config = dict(
    num_hidden_layers=18,
    n_experts=64,
    moe_layers=[0, 1, 2, 3, 4, 5, 6, 7, 8, 9, 10, 11, 12, 13, 14, 15, 16, 17],
    normalize_top_k=True,
    balance_loss=0.00045,
    norm_eps=1e-06,
    tie_word_embeddings=False,
    max_seq_len=256,
)
Below are experts of layer 11 (counted from 0) of a mixture-of-experts language model. Rows are named router (the router's row for the expert), down (a neuron's output weights, with its number) and show model dimensions 0-191. Each number is 128 + 24 x the weight over its row's rms, rounded and kept within 0 to 255. Numbers have three digits each.
After each expert's rows: a language model's description of what the expert responds to; "comes before" lists some tokens at least twice as common just after its tokens as in all text. This comes from a sample of Wikipedia text that the model never trained on. Tokens count by the router's weight.

# expert 22
router:113073127111138153142144110176115107131154118158106118143111116155121138162108191159134137105115116134139132126151138138142133141116110153125160148116137149125076103130107124097114132125103105103114118159194142125122106095097146149145164086115146151119124146119105148126139117112121097114125149120109137132122100104140139138089107099157190168142099162113104155127129147135121137207135104104081160109124120123088144091144101148153139169126121162129170167117111152171079137128130113086116091116154111101121113147120104139130149155134125117115074108105156141073115101110164131155
down0:128148124151124159139124157121133129141134117163115122063127137081120095120138134093089139149131132161116111159079178134121101130156089107129178143078104107116131118097118102112159123117133106129084105135087129152155140112098173129118143148142135103137112141095150145156117130146121138136137130140137132182126124132132149150145174119150135145104151102135141047115074126122132096138121091134100124120111131082098153150100124108149120167105124070137072104114104131146142116141136101122134110116114132141166121120176124175133184174123130160124143132114080127134160123149133134089
down1:130108123129091103131142158111088079093144104128153115138117104135090108156110149114145139078094134098150131093152148174139169103120151128117159099118163169153140113139138156125126119100084142095112097135153087150133128117152167129156110122117153108119135105137107114068107123103162119116111122167121134133125116126138112136053136133138150131111141106155140137148100134131140142093140126134136073109107138114115160134087177131150123134157141164126148137127095135139142104112138127146175118140113117109143114165100167082128181105089155089120112135119106105147094103165069146100
down2:132140114140121105097149126151129098116135143162134097162100097112107113123120108120183102104163157149122193128143106150121150114075101098129155170084116155143108144126127096099146121124139166111131132119121136156154167152147115147147116096159132135137135094106118101111136134127162109140119152158132101153130144113136143145097169132126083147154114116099147153113134099127099118112134100164122100075113109161090102199136140167091088114122132163111136159119126153153135162111141146123142156111136194167120144139126118127134083103077147096138132157174139123137080141130119140122
down3:114128143127174111124140096152132104116177144154153142180141114146105123109131165145158153110141123129117162087144090124106132099129158121083121122090128149096135131118114161116117138137144116114128122125159154118142102175143139121143112084143116097087153170113139157123064083169151145168138131096124091110058110131098104115115101090112133089141125122102149147122126142141123123142163149158092161152128128127152108123115138112096142162152140130108185085118129165125146130136096079130122085140138144154116075101099105106108131141165135139123116117145132087081129115101124154109
What it handles: Of and and. The connectives of and and, plus or, &, among and nor, linking noun phrases in running prose.
comes before: " the", " a", " his", " other", " its", " their"

# expert 6
router:153156088160119124130141125160114112103107101109106161115077132115122110144179092105122128126162157149155106093129080048130121097124161122130158106097119118177108098133146116129102112149136149125107126116138110156110132129119102143097113142075104124099143117113142130142085115116118140140086122131142127133161113094158125126124111140133075095095143127116137085124131102126113114148134110121128102170175148132129123108137084153084155143146132162146135108110126144124088126146083154149152166172148120136112138107098150126163163086104102097145176114134115123090157151103100111170
down0:150134129120141111130138127153143160147174148113153171154117105166136111100138098119125146136156140128150148149124150127151106108116130113131132159112095107128125122138173119112037185104147145087085138132095141143129126146115117112161138157178107112093108141086116135137087132149146106119132173140119114105163109122139087079132130095141081124095201176118143090149153139119107126107163124117086122145119075125136144139091121110117128116129130146103111123150099128136118103072121170158153131138107141110130125132146163166156141123140135071110108132109130124153154114119091130133
down1:107176106145133162106107159130103115142134151092140123082128154158112086152111081156114169133156108174140147119166123151101141154103124134121142121189144107099088140157140100154091150083107109163122147116174130091112112114136135147063160134115110139128124136106125141125146073145128146132128133117129129142136126093148118084088136094135120128118088092148159149137139105152145122120112087120158141121175158101141098179106112118115135124129071112147116147122129152074110142146133125120151120106160082108130101139122087156128079139147128148121109128167109119107144124154132103147
down2:106107105155097103140174127097122141122134102077138115115115136136148090152119104151120088153124106136112097150092117138151130178114124142122147163128128158144146142128090139137165134148099104153104156120135091148128147095127108110133129150102108126143116125120155129137120177122135152108078125111115144121113123117112120128148144051190110076127095160173124172129133113102169063142135119115172135153158115134132111158091148139159119105143098134151145147114115103144126125119135147111141127091131123175120092131127137146117127101167117133177069135179146101109094138123152085145
down3:129119111075111153122123133141142132129129097140119153156091173144106116149088112100164115154113136112107127065105119120178120151171124104158144119145158158114166138129117098141130116143158105146168127096104155140196101138103139109134159089107121109150159075105144106156155136127126110103169141130138159129126088110141114081141135162121145154142144129128148139157157166182132093132114129114143196117107134103144132128145141079095089138138095127146111094131116105147102103152156124097138123124123137119096125106135144109098099100149090148161100137146146120117087162139102112145
What it handles: Table cell separators. Pipe separators and |---| header rules inside markdown tables, especially between dash or number cells in chart and statistics tables.
comes before: "\n", " ", " 0", " —", " 1", " 3"

# expert 33
router:141152176147112116139124150178146130141139096155161126139116140185113110113121143106107130107160120134151115112114097130136125099110145148101176156087112170108130135132095146146131159140093170089133133112092128126098147163117148155138113092111155081121162156134132097112124124100152089145141172150143121128144147111133134140156129110149167114139117128096123113101099113131129119104103157118144116133148130131093147158093209145135107169102188133101124096134148128142111131152170148118178111113160127112110086180130157147134141112122156099096127080107150118150180126122113142151
down11:122117100193159137120122135135125133154168141138138148147135125125126124140123103115158195135107086090148140111131122142140127100140143113145144130124119109125100130108120156129122139131112110095118123140109160121117119094143145154117166129122134066131193108112113148121150107178129147164173125143174118079118141164108119130156126119158129130136084144084154138112125109141104181113144118132094129152103122163126092157150105153115148115137111135085134141114178158147122148150146125086151124139126206119146120087112128122083111065155149109149111155104096106149125110122139186115
down12:123147102167114107144094124127144079131143123098154091031154119117148136097092092121147127135142094113157139163125070134129137144148118157150123106101144130141147115173108098116138118134152137139106118162098157163183094093140091099118134110150153169138106112119160101140090128097111126126143113144145132162106101168146126158137160167089093133112109150139135101148133115134094115162103130120134112141151143096171167101118103163119134142147059094114122150149139111131099123160159122148104123133127118159161093118127120117122128135138138162142122166157129162141118155136121124101
down13:146106167158137109111119130156127120113154111112139128115203132137108148106120111155122162168128124112107135114100100115183119123087107118165107101145114091131119133140155090140113129114085131099111171163090153123172164081148118142142146099172140117115125130156123127153090091115158151146140123128107134083192134105092145130146164110103118127152146151095147134099157128150115110139096094157141104164163117148101126146158123151155114137121110130155128103170127099122065148193120124150142119129137140139108117126105095124121119134110100140115154112154123176108112132092157164130
down14:148101149162119085158133091141115130093112128178086114150143123137134143088141126187141146087150120084164101151125113147149148097122125128146110051126133149156144104130142089112153105143111078101101131161150125145195125102138120202150155109144122134123144125122081162131107142119129107171127157172141116138113096126098129132105136111127148078158119161096152118166131122115145130120098125176138149139131133157140103099134104145144128116121109124119156106124113120133103097110137123104165139115159168111185105124148134151157140110139152126139166146143102136128137143129109148166
What it handles: Prepositions introducing examples. Words introducing names or complements after a verb or noun, such as including, such as, with, by, alongside, starring.
comes before: " the", " a", " in", " his", " by", " to"

# expert 31
router:126142122147123175120165129176128131091123125127155085132108136150127159092110136140157129153107134097133126133084180118120120121106108102127118144118089171119148130134145134120152140146117149145148136100136094115135165163113118114123131181128082161151150136121153142193144154090112131101140106122098137151131132119163136092140110109161129149143119163120137112126148137152121159149091101070113116073139146154103116136136167171114105178098106133123088115119108119152136104155164101148120159098178152120136197112113116154117137140085088129121155102127151170114126143131143111175
down0:167162150152122110119090176148129134100173139152113186150133112122116157115093156112158111161171108139148123116137070126093126128104123100149150121145106156114142120097108102152123101112157103118125162169133144171080105161142130140120138120128107092096076091158103160099140139173142131109137102141170136138138160130137139109088154093146121124127115156105109112165060136128115090142139088148139132123130079143107108171150132103148124097107099116128138130147122157135109131123135139130098142159135126149099156117155143136137105142108116121157140117150133116135121158090133200159
down1:125130094146118104138122179095093114121105149118126124125124184113101143114121119190109111159147087089136135147134158134135152130080138132106142133141129189159153143149098088135096109121109107149109103108114125136107071139132100147147136122162151112156087092098131135176109116152122146126137104151158088152152140123130123119104136124116151143128173160118124094117119128116119113112164160134129137146109098112122121110122130087093133136132130125135065122150062128131143176157154157147102158152110062094140117122113133114093107128114152117113090166130170107128159136116108155170
down2:120112122164116176133153106100103164127156140151120136155129109157180130155123111138173139142121115129143137136067138110120106158120098108099188148109124132089143149117173118101123141152126093094159096132127128126118150155124148136155095119121111178147112135120105121146149116128133123129216157117131130104152093157107160151101135112170153127135099149149118095121131112105111124125098100108153123132142115156146101085100119109085159164124100113168100092167139155139132123134143147112150114157114151176120151126115149122112118078111166129080148124137153169113161164142140127159
down3:119155114120115142145117134105097096088106120157123116094114115142143157167143128133152100127126123068091144113140129094088112132141085130138128121158126125103127147106167133131144046148086125122096137099071149164125135103129141136119105158130107145114160178101123095128138138133128082102113131151123148091106140161127098125144130122070146148152115163097146139151159102168115196097150150119157163142143151123150132086117151151105092108132122114121141134128133168124122171132132133133157165103153159134107133146117137166107149106145155122136073166103166154115137145118153138137
What it handles: Section headings and institutions. Wiki heading markers such as == and ===, and institutional adjectives like National, International, American, plus word endings -ultural, -ublican, -utional.
comes before: "\n", " School", " Party", "ist", " Church", " University"

# expert 23
router:115116135158173161088153148164094123103109139135142150134159090116114133104157133137129154139140155140098157165105093126114121110166160133151149156120158137166112170126104111102108144115114134118132119105139128095107137134131114120163115132128120152153103152153159119137107127130091116138152187117129139136128116124106128112145080136158159146156144114113115125123121164070121094175137107151126084116182154166076151161126123159130189149103143178134149143141145106138121150123108119126131106166158149104091141116162139103150169101164127106103118150128088176112142158157131144077
down0:132128095132172117117101110098123125141143106100105150153116147126162145124109141119105127153137096117115122124125130132169129151089130152140131123122141143136091134124097123140121138120063114118111135154106143104149109138142079170122142149134122129111110120132131143117127135150122165181141130132121152159108129122135152168160146095149109108122120122128132151124122077143133143143148068123111160137138137167163026081185143147132141086146093095128143132142080113118134096120100156144164191130111105137122132123136157146160070114136081124149085150115134112134140105162137083168
down1:165118159174096114132101129116103146161108154099117138117109182151118115082097120153122091143111117111128107166153116128134067161147133117125110116080149045104152105136105123096161152126129122144148136143142138174093123125113133122151122136099132132125181157099144183189154110127129157148117135121110127174148106116154122152174149131129107121103116119070145122118171148135130086138126142097114133118133137171161136113138126150128111162173125121133125142134091119133107116134109169095092136157156108156132138072126126158098116089133120123144143121138142105102099106131129120111
down2:120125165134124132146138121117133132124112149129188183196186091133164133180146130083118089129173101120129127133133111140127133133171137131124117121126123150152098170108130132096116129161132120113143127110162158084105123136157104102137171091149128130100108122135135136146105113163138086137151158144130098142134132114110120118151150100120122122126143127121121156104151101137119158139142137168146125076099152145096127160138164158157136157071161158110124151079133139130072109104115105110176124130141178090130110069115122151158135124128105098136120123099127129128137148104105178113
down3:155134130137129102155093178132102128141127157156127093134115144126126156155118116166121080118145167100120148156156136165096119115127121106136075138115157162116111161121164159161150122151116112090167154145142131153097151122142136141129122124092159106138084075125125133118153135096129069130137131140114113168141082145167140094112157150090165120133095132128081153114123094166118163128136105125142144122102138108141112163114123097115141152172189144107139115135110147151143161104083142121126134157122159120137113111097113097139124163152194128117146122130127162112094104158148110098
What it handles: List-item commas. Commas, often fused to the end of a word, that separate items in lists and name sequences, e.g. musician, Baciu, NASCAR.
comes before: " and", " which", " but", " who", " a", " including"

# expert 45
router:090152056143121123126063118124147137139144168150161150121141153131138108148136160137137168131092129122117143104147158109137088120094108100172099163084109118124136094134137197132136134138163084114084104123148131152154160099140144084120124102144137110169118137107120129111135144092120101105132121175094152151149089122171132132118152122112120131159120153109158162092149144127111111130147113162116150161117113128189124124122116119126141121143142122115110175085135126105131111111127072124132141128123107106144131127135116116117120117111101116210111139128113103160158127106091089143
down0:146091093150164143147148129087150138099127124087175085106123106167150130119114164114122108155151128133096135175123117177147113136132156124161124144159067163116091151119142138154104145111149129084124128174101102153117137124131097096090128158133156173120172120129143096162123146113113138122114131111117174104119098102126152096124113170152128132115166124144127089120113099119113088171087127072140163096118147106117135126113128150149130126140117136129105188128123123162115141155123133108150092142153116170149140158145135102133095105113142143135091177163142106143135142097156132117
down1:124128113124145116117108122145124113121161150171121113093136105102141091105082106167098151106093169083137123182130156110119127058138115138133119114139151121114131107103136119139161152160141118121114147116148130133113130122132112153124160124144123073146109124127144166123175145118132148179138097097139128093124081103129155129118136124120129113113141159131151175107135153154136142109139140137115141118095133115135170133086107153065120081149108160183134103176125102133130133102142165070096126140086131131117106155153189105122112127168155128159121170108148137102122127120113175118
down2:114094108114172097109128099097153122139130109126152170133139182115129089114102151126150134091119085131120083088141114154138106131161142127141110127103138183147122108144102185117149168136116132126123114164130152104140117089109099141150117140134162107088131115105134125154130148202098110121125172130115157121147105115109118085134160127109165112129113159135121145127147110126131127154096137141121123087066157170100147157105134145137155171107163131143116146131105165114124118145176090145107122106151134154173175111086148102145143134145127151133141156106141077123114137143118106153
down3:121148160096100078098089115135160112118139129129140115175149157084155157164107117129147149050138116105151103141122141116106110155148111111139113124100129130075107108157118137109111159127159124108136081132136086127108136141149106158095092106133104158135150182118095113150142159151146109116102105122140176126121112162112098109125157108110107144117110149147167168078155138155150113138131131166129149149116114111116160169128095126144124131156155154101113084128130147102155129123142088104133126098124126125129115108092165121105110138113103112107103125111165166161119141087104139071
What it handles: Election tables, section starts. Table cells and first letters of line-initial words or headings in election results and infoboxes, such as Candidate, Conservative, hold, Binomial, –201.
comes before: " |", " ", " Candidate", " Conservative", " hold", " Labour"

# expert 44
router:114142110170093150165123135105096210144110126166138057100092120133110116120142138120099127106103130158149138129153126077112125108092137116107104162117151138110109120123135101105103135130095099118117133083113162140130130108125118142145153135137098120133113115121151088121124143132095118170111118144157136148099133161093107135139186158128104130153068130111115124094147158116123068131103108122138166131110151149190138124162138154133098104155131157153158140109132148134113148158113142140089096129125160166127160107116107135153141085137128121127112160089120133139129172103103093099
down0:120172092120124137154079152133132134098110105145116125121114087147119157155125149111100151143136108118117154155126144158155107125097128149159116178109142142088080117132149061107151144090128108126127142083093108114104143142136139145138185151127130115109090136111144154122141093117142128130114096150117105137112123140143157124136091153107112085102185126166111105121146166103103170120148103128117106123142132124111166114124152166128124152151144151134125132131169129108095109159119135126081163124147175138153162129138111135124171110112106145087145096109140134169200115169116083142
down1:126133118093157119143143076187145087112144111103110200104110125116136115146111099139140115131136132084120162124118116147101145108158111126150181146120129104161147130139156122138140118174173142149125144186127102133103129107127188123124147108143109152120163124099120132164140129121127141094120136155104106110136155125159111113138105142155115102102149124155124137148128114150151130135193121104131083168106082097048107146151123139135143142125120133116150145091118096119110153118117106107136112090136157121110125115102195127087135120118091100150137089120099102083117143123138140125
down2:101112161132155147100142154178120126155144140099185100184115156109120107137121163088123125133094134099124124129119126172133138075153107149160126151079110142106140129080080130152125135105117127098174134078133086119156138144125109119143076130135121124153151125087126117102114143139135149134140156112102120125124114155132149097144168098135161128153157154138130124076141099135102124176154108135145103154123132141133074105139114139119123105085168136118129108110102151115101102101132112147084141118119160099105115147126096170126081117119149114132176080153112119097136153119123160112
down3:136101148112169153117135160134102104149196114139147104145114119078102125082162110200090099159161126140128110135099187143142105085128159144150105146127141107102119128143122162148123125105136147123140119057159127132115128128135105134118118123086123157099124125135165142166108147119132173124092128122143125126137191114143157142108151084116136121142148121109091147094105122123109126163109075142121144123115148162115122125104129114168118173099128139131101177170118103126098144073146135125124163139110111154138093138142126146141130117129128166154121106135128164129149108148147175138
What it handles: Line breaks. Line break characters, especially ending table rows, before section headings and between paragraphs or list entries.
comes before: "-", "|", "\n", "The", "In", "=="

# expert 7
router:100150135167142158126183144121140111121158129127114132147153122129084099116109142170162107131123125104131139167129121127169102157139166137118138133146121114124137162123107173102121120140097170138098116122120137122139121136182116154117143123167095127138139102105144124106082140113151135112135149102061128092093126163139100113160124112127115106085090072109135130127129173154118148148161132102093136113075104176109122076120119121129141091111085113101123125125179105124106145089123106137143125156136100116125111159162075100144121124189100121100114142145109145132081106100147137129
down1:099163120140144095123119096118117156115113126142084168154099138107121190087186106141124131154141120155125136107138128155163135123160102119134107101137118142104090108134077125109116127145121142104143124108140108184140142144117146092153148113138090098138101106154166181104106099164115137172138165105137109108094150110118122117151119146151133131111133099115112155183130106139134105113109081118117192158176125153133098127147122102160099138144132132152133137078120120130103101146089109100140087111123097126103114106131146150104132083150140151122116142120129150156142147102131184087
down2:123122128118122137139146111163154087161133161098150102164158111090142156123106157137153141135131122119158135124133144146137084093124169085160094137102100138130116123069138108123108161118111103088140116163112182106129118111173110144136128110154167090135143153115123118143134121165101117148118116131179095125122128150145126157145136172078144137123153195167079108089127100099116141125118130141169151125161113189148131121162127117099136150100133141151168111128154149118191122099115129114125102131138141170101118108140146105117109120151159109119148117150101152133118125098087161119
down3:092103153139177138111141112227116115147136083106142145153128132149157159144102131145158138152113162139154126119150131095145131113104124161119120142070134124142139101119108144105118100147126152120135114101150152118131154124134130168128133130097135141136146151068100113128119112101132177143145158131136116148085151145143145108114116115163092133122091088080103183116137163169117077155157170125109125129122125203071135141145148143122118145147094136108147098141122150127117112122143139146135137150098116116122155150148154115106139124102102159124150191141134140162151122121112123130
down4:086094141120112143137145124120109127130171123115078133120106131126118126116144119113125167152133105136116105088103148103138076119148142140117141097064113120117152138149125130140139130128137157146139133157103080095100107090114152138147083109135086156103160112125168095146074124103153138107127196094064100162093147100103122142136180119117137125158142173147151094136105138112126149108106137132123148139150111139108081128123176123094139118144150132199143085125146122103099118144119123117104085160124098134114125140129111114127140083107125166143140152148105150095136139146147139113
What it handles: Government and military nouns. Nouns for governments, armies, ministries and offices in political or military text, such as government, President, Army, Ministry, Council.
comes before: " of", ",", "s", ".", "'s", " War"

# expert 28
router:109163093163121134164154112129117127105122135113160118081152169144157135140182077085150147132120087107140191103092136139069091132115147091116129146116122114113142115121137141131124150105154139151108104141087133086157147129152119154179129130095129141137141137092117082183133166112138168152131138138121089138147113150173113122142115130147134119106148119141144171120161165107148123113136078103144132163124144116099124142125132126128106121125136169138178127120104155125084130158159135148121077135127105130104130130111116111159138121129112094136121184128091137077103136106116088135
down0:149148122112132110085114126148133155139114171127153135142141120169163139153130186138105131119155117137165177163093105165113158148144124135158135159109157118140132089116121146132173155118171165067111103143093107111114134100160113120143127081145133102115144146160136143129147111112138165141133103101161115154139115153125115117147137112100151180113139113107101164134126124175118163130111137132112137105156117121158122118113094115140081132131112138127173139078102185106152134076131126106152099080159128119161124084135137154131111080142154109143104145149153166140105110101147154143
down1:127097134151136129128104145132109096098169148168135098088145100130122138121093167117130142114161146181123082115143108121139154102128105188141138187135106131142131151181138146140113110135126140133045135115135142106121138137134145094140123124150134107127100139173129083130144125143169131115128125075134134140145175124160138141143142129140094131157127123102121143112123116127150139050161124118179145127094109144138089134133106117098120142098141138121114139186089158098122110159135134121150126146159162120147131129156144170109149141148138135143142137139169141151196155164134123096
down2:150110158109102092125109123114119128106118122107126113157112081098143159121109135094163125142093157072154106101148124106102160149143125144095171110109113154134092163095145123126106102158109156104135173101148126131110107134082095093119124095120178107132141082135164070102123156074118128078106121082137123068159109144141132158102146105125123106103141097091135144133092114122129136146126122133155102140138132154107155155111115123093148128120147148115104098122109132107139146122080105098171116128147136102121094111160108112147163128156123117125168159165129091147138107144129108152
down3:172115072116075099131124124158114117143107141094085105086148144136152173147099146077143158127127153124161128141105180164141112108125130145100175095137150150106123123124135150182114142145125156105141135175153151107100129078142139122091140122134121136144166136151128101128100090148175109106115116152118172131157117136146130110143076139137122118148144171148132095119121123143140138085137123119146110113137136146163110090182119148167127140143128146117146127147102134132091164115134141100136186176144083115155131142093127181168130155108110148151123132130129151107135149118135112125
What it handles: Infobox and table structure. Markdown table dividers, infobox field labels and section headers such as Personal details, Operating system, Created by, Early, Kingdom.
comes before: "\n", ":", " by:", " (age", " (aged", " information"

# expert 49
router:160109154114109118119117097146150136125150106089135092139124133138115133102139108142142126157122091148116178114133126123158138179065153162171131129110129138107118134146148140131116092117080139102136127143127117146107144124133123121144128123137153099108147100177109115074124112121123101126148119160180135104143167091084154145161134082137123103117115189113117164136125160131077121073156097094124132127121133142119151171134150159113125100167147131131112134139103144117148127127086095133188155103075111112117146142090117107091123176111094157144116137148151107093161128134105156133
down11:130153128140124140166126154174128133122123094120151114135122109178156157112119132139102115137082150131134134143116117141144120129092101155132107144138110096105192125134132145125127143093172102139132068139110121134108093103148121160142101149117098081083171160115170130132124109087088200081156130134105117105104129149151131158183122124127132136107122107119114122138134139177112131151164130129117167163160122102132114148109174130148137118102156121130086063121128095120113135090122155132130114127101113095125121126137126119107156154128076126127131150116127137043137103145119147120
down12:105134168164093148102109132097133128114119110103143092098110144145077090098151111123125124140149099141148112118109141104095145173153114182148139117120124130142147137096123139122098138164073140110164137164127138133092076092118101150161146119122133128154123140181143111125144120153131094161120188137140124112108131114136134090132155158145085083148154158131107134150135171130116109098104142100130103135126124130152166133142127131130138115192113125179107141151159108093139119114138117081133123163063166153123145129132132152116139108132098148143098124148176155113105169136126117088
down13:166133110134128145129112127154162141117135131102124153135176128121141079087122090119128145139115126119139162105147077114099103123124125136082122127145115070067108155145082153138160107126127116126152114142112140160144140153127143121126161154113156159114114099114125136142132101173119122124151206159150148106134123122115105157111079113138143112096134119132163158111189120126107140120112154099130154130118144106101101137134122110161150112082125090167100122155112139159125145134113139115151096137106185123135087112116112149120114123157118114173107126165144103140066092091130176150
down14:121160124137151105095112133120101128157110148145112185179105153151166162120127130128101105110149097100163136121170124104157104097118137151108133112134103165117146121112122148164104151155120121155161145119159132129157096099131084145134193118151120097091138144107120138149099150114129149147184097082141083137092153120158073164152130100161137125098103185148110146195119112118116107137110111121127127087109165104129140152157148128132147138114102127118134162157112109116138138119129106148135154151152155118105146146150129136126142155100148174133184131103114109151138124145147103110
What it handles: Conjunctions and linking words. Function words joining clauses or phrases, such as as, that, to, if, because, like, often after known, served or used; also the w in www.
comes before: " the", " a", " well", " that", " it", " he"

# expert 12
router:085140078124177132141100135092076145129159101074132109168155085155114143136132127123100111153100098083081145155135154172120101132147078103115133141151139106147128147097120116184131117116108129134169135155156096102117160087118082135109135109131095139141121136167122133150160145091158176120130139113133156100153112113120103149138123099127095138163135124124094105098149138161111065125132117087124147162099106164126099114093110126116145133099147156122156099129124113111132151105149178123141091085105140158133133145126123138140161126129134096120122119112124162149150139110146138143
down0:138136096152153084130116114123131157131151102119083119124123083126115145106094065183114132133095147149123157113124163083140150111116183107099099133151089122128125156160104107163152122133146147138134130100114154120138145098139170099137142170132128119137130108124131116125139142129131103135153092130151102140065126109120164142093141144115174115131096125098128113159127111146142146135139089166138085118134117133104135131159111101137131139074077139101086175155133166141131098121129148116100110210124120126138115101111124137120096109138099155117107107156154090140104113117086152101
down1:163103080096116097122139116128121146126126118140128122189118133092161129157132097103146133119086102149093146146140161145135120093131171096127112169149114134156106121120095122136098137164089144141131146110084135112080155123107107084157115142136108104131130137134150154129149128136145078135093141154136096098123090136139104167155169110109128095125111121124151143117177133104166118166112170145100160124130135125144121143119115096091124179110145158120173093156157149126138161135131162104081102160150123088103102170129105124152130147109136150137143111110161153163112133150153165169
down2:178130131120116120050166152129119116123147146137150091085116124143122125119103155169149163093151114103128100111107158148168166109102154086128109108123105111148102123105095112110110159121133108144145151109130129146115157118157141116128151084139141135133106112143108132129070111126089130142160140138122127140080124137091160166122105104145173117090130174136131130125181111108071105128120120165068102136134182107155164119141131140106155131144093132120158125126133135168138124159131119176134133099116113140148164140135141146116142094136133129116159118177166131161112159122136087137
down3:148119117129169152094138118105116130155133109075115141134156111105084127135146113148121133149107119129134122130146147118164147162188115154115194138138140168136091107113135155109111145186180099149129106137108132138121085103147119089159115110123166135165132145159171160132114101089130133127133136139090125125126108154139104127128154123154122083135109094136125121133122125145129138091126148103099093106106147147137138113140168116135121116135086128068106114136075120134103083134159147112201110161122137102120140099130163126156086165090136134131159152158143131136093088104135094129
What it handles: Year numbers. Four-digit years in biographical and event prose, mostly 2000s–2020s, after in, from or month names, like 2014, 1980s.
comes before: " |", " and", " he", " –", "–19", "."

# expert 4
router:106115121135121109113152132099147127100161112130123129164130097130118184142085154120123134120143138134101159135104073108164115165133157128097127142160117090121137194126125113122118124134118151122171148097090157124108140141128110166118095130085083140105098129049154120114137107100132093133116095151099138091114156165149093108124132157072134124188150131082119121172140103107098149118136156134112147160128077128097151148122142125143125122155129123119142140141151176134111143128118112124119110107134102126123136156123172143103126084129143095173135165114154083125111106135167129137
down0:123113142113130124138117155152135077112161140134134124126128129135119080105173116122140133153142121118126109124160193117105124077131067133118102129133146145146119091133125140154168108102103141091091084157130140139181111135165101121104134124151159109104146151159139161170118158159149138141089132123131114110167133110102198119149115136110121105116144098129103142107110128117111116138140110171127137134157146106068111129130150172119140149112140128074122132100103108151151166123132134155124095157179134145102153145161115150162145152125123125081099130136155161097137184134082120147
down1:146156123130149116133135149124129106101151130129106182140172115148100118143135137132156131121154139112095159145106138122113097142077150108119098128136096101148133084130107186137132111131141146116127102095097087109169133135120162169126124137082119161163135168114149074137153090144176150118131143139088090164130098125108146093132137097098116146148153190130104100164137115147095114137131164089104141140167086109139132113088143109129114129162129148144158108144137132099116112136139127151128101123107120113212139112175131134137169164096102127154135118123109139115141089128134151152
down2:147148166165131125137151156145153150161172114159137135103089136136069149135100106124118148132129150146134150086136106100167134143090123134084170120140150131121068123159121077114123162138111091100176099130124140142093172104137150134147129097110122157142135141141158129120115081152107108128117102126080121115121126133144118125111150121104139182090157106094085109110163182140132136112133154127117123097099136107155126080144129154129144143101109100162088116138118141123123120137124128130142108131122090130103112148110163150100079126133138167172112117140114142117176157094121078111
down3:139129183142085145134098116123115146102095102185110118088179152115088136133103101135142129150147165194158123111106122131096160142129160117147149117136097165140123121213135131110176129121132108096134121121150128125117123141130080096114162112117161120094155130154120124124090148140143124068102117145126115144102141140142094136153125136096099131124113119110126119112099170110143120142111131099122123146131144141133124184112114116154120125110085084140140157143113092126160134148088106125153184123141147116089130162145139149156137142163115178117086162139093154133109112117118140125
What it handles: Place and road names. Geographic nouns and place-name parts in location descriptions, such as Road, County, Creek, Airport, located, along.
comes before: " in", " the", " of", ".", ",", " is"

# expert 21
router:131098151105147092141155098123135119123166127123106109110149119107082133118136116125143112173136117135160097107137143150133124169150139132067108132152135126123130124123165117147172170124091190109108134102116153074156112130135096124158094121130100117159145096111154116137191132132118147121122146129120077095117119159092110110130156088093097109134115126113125112116142118135165147106171129126086121172142143138103182106133156164112105150094120165123120103115112125151130149117140156126109119150158097157106107125133152127143150123168108106073134112073170120079082130134153116127
down1:134117117116137113116130166115126164097151129116093137045149145160129069097134102112115138114146180114164154164096108144118124113101113149114137139150093113143144174100140118105137174121115114136170096113096147116094069168114151110122140102121118160096107144158152151120099142117146133115104115106134138114141130105164140143144128119130190117096125128148084122137131077129115154163131091121150140123165132095119109120155151136160151151134138135132139207154136090116122087180140133126111074134145114110148147114135131119124138162089136139131104119156116108132162137152142110132
down2:127168181180142126128102076128118141141153119159107107192117086154119143128144124143125153111114164143114113144140144124153195156129113144140139140116128130125109120131098104086153114120164104147144122147140141120123132116143111099197157168172109134136116156105174126145143132139162137159131134144120152148112117118118083167131131105145152143152128157147143105127162145083179130143105102161125122104154166116110136161173103116176075110121125119128134107166121120116188105124127110127155159140173138161096124132117138113130107166167110147127101127143126125130121138085129173143
down3:118151089193169131127144052117123167104101143123084121108129111085100113137169099132117122116085157127121137119063120143097128136116122144103102157148125143164149151115164124162123088089144166162153147157127141087150118147188113110095131146125117094122141125142123126135136134108145128147132079099123106113133156156103135137111137092112154129109138128152117098158069157127180121150079150153132132103130137118100121153120138164134134158078108143164149124121133155137135140147090138125143122120138139122103151127141117164153118132112092134158159122170131152147139113138104176138
down4:103139164147197170134139075175111083115121129103128151135124087131136068177111110133155120115147137132081127144135130145115105125110115106140152161108147131149141124116082161124120098147106125143177112116169138106147180117115143107119173133088109110122152136135134138103095122181126143098101131113127098090135154129132164098127093117130181141119124155130111094114113123134159110147177140126096133124179148144103091124122123124136109151152116125098146138103112186123145117138106123135136147162131137118135113105112157143142136152111142126146083161127113119121120145079165184162
What it handles: Plural and agent nouns. Nouns naming people, groups or things, often plural endings or agent suffixes, such as players, artists, vocalist, historian, networks.
comes before: " of", " and", " in", " to", " are", " for"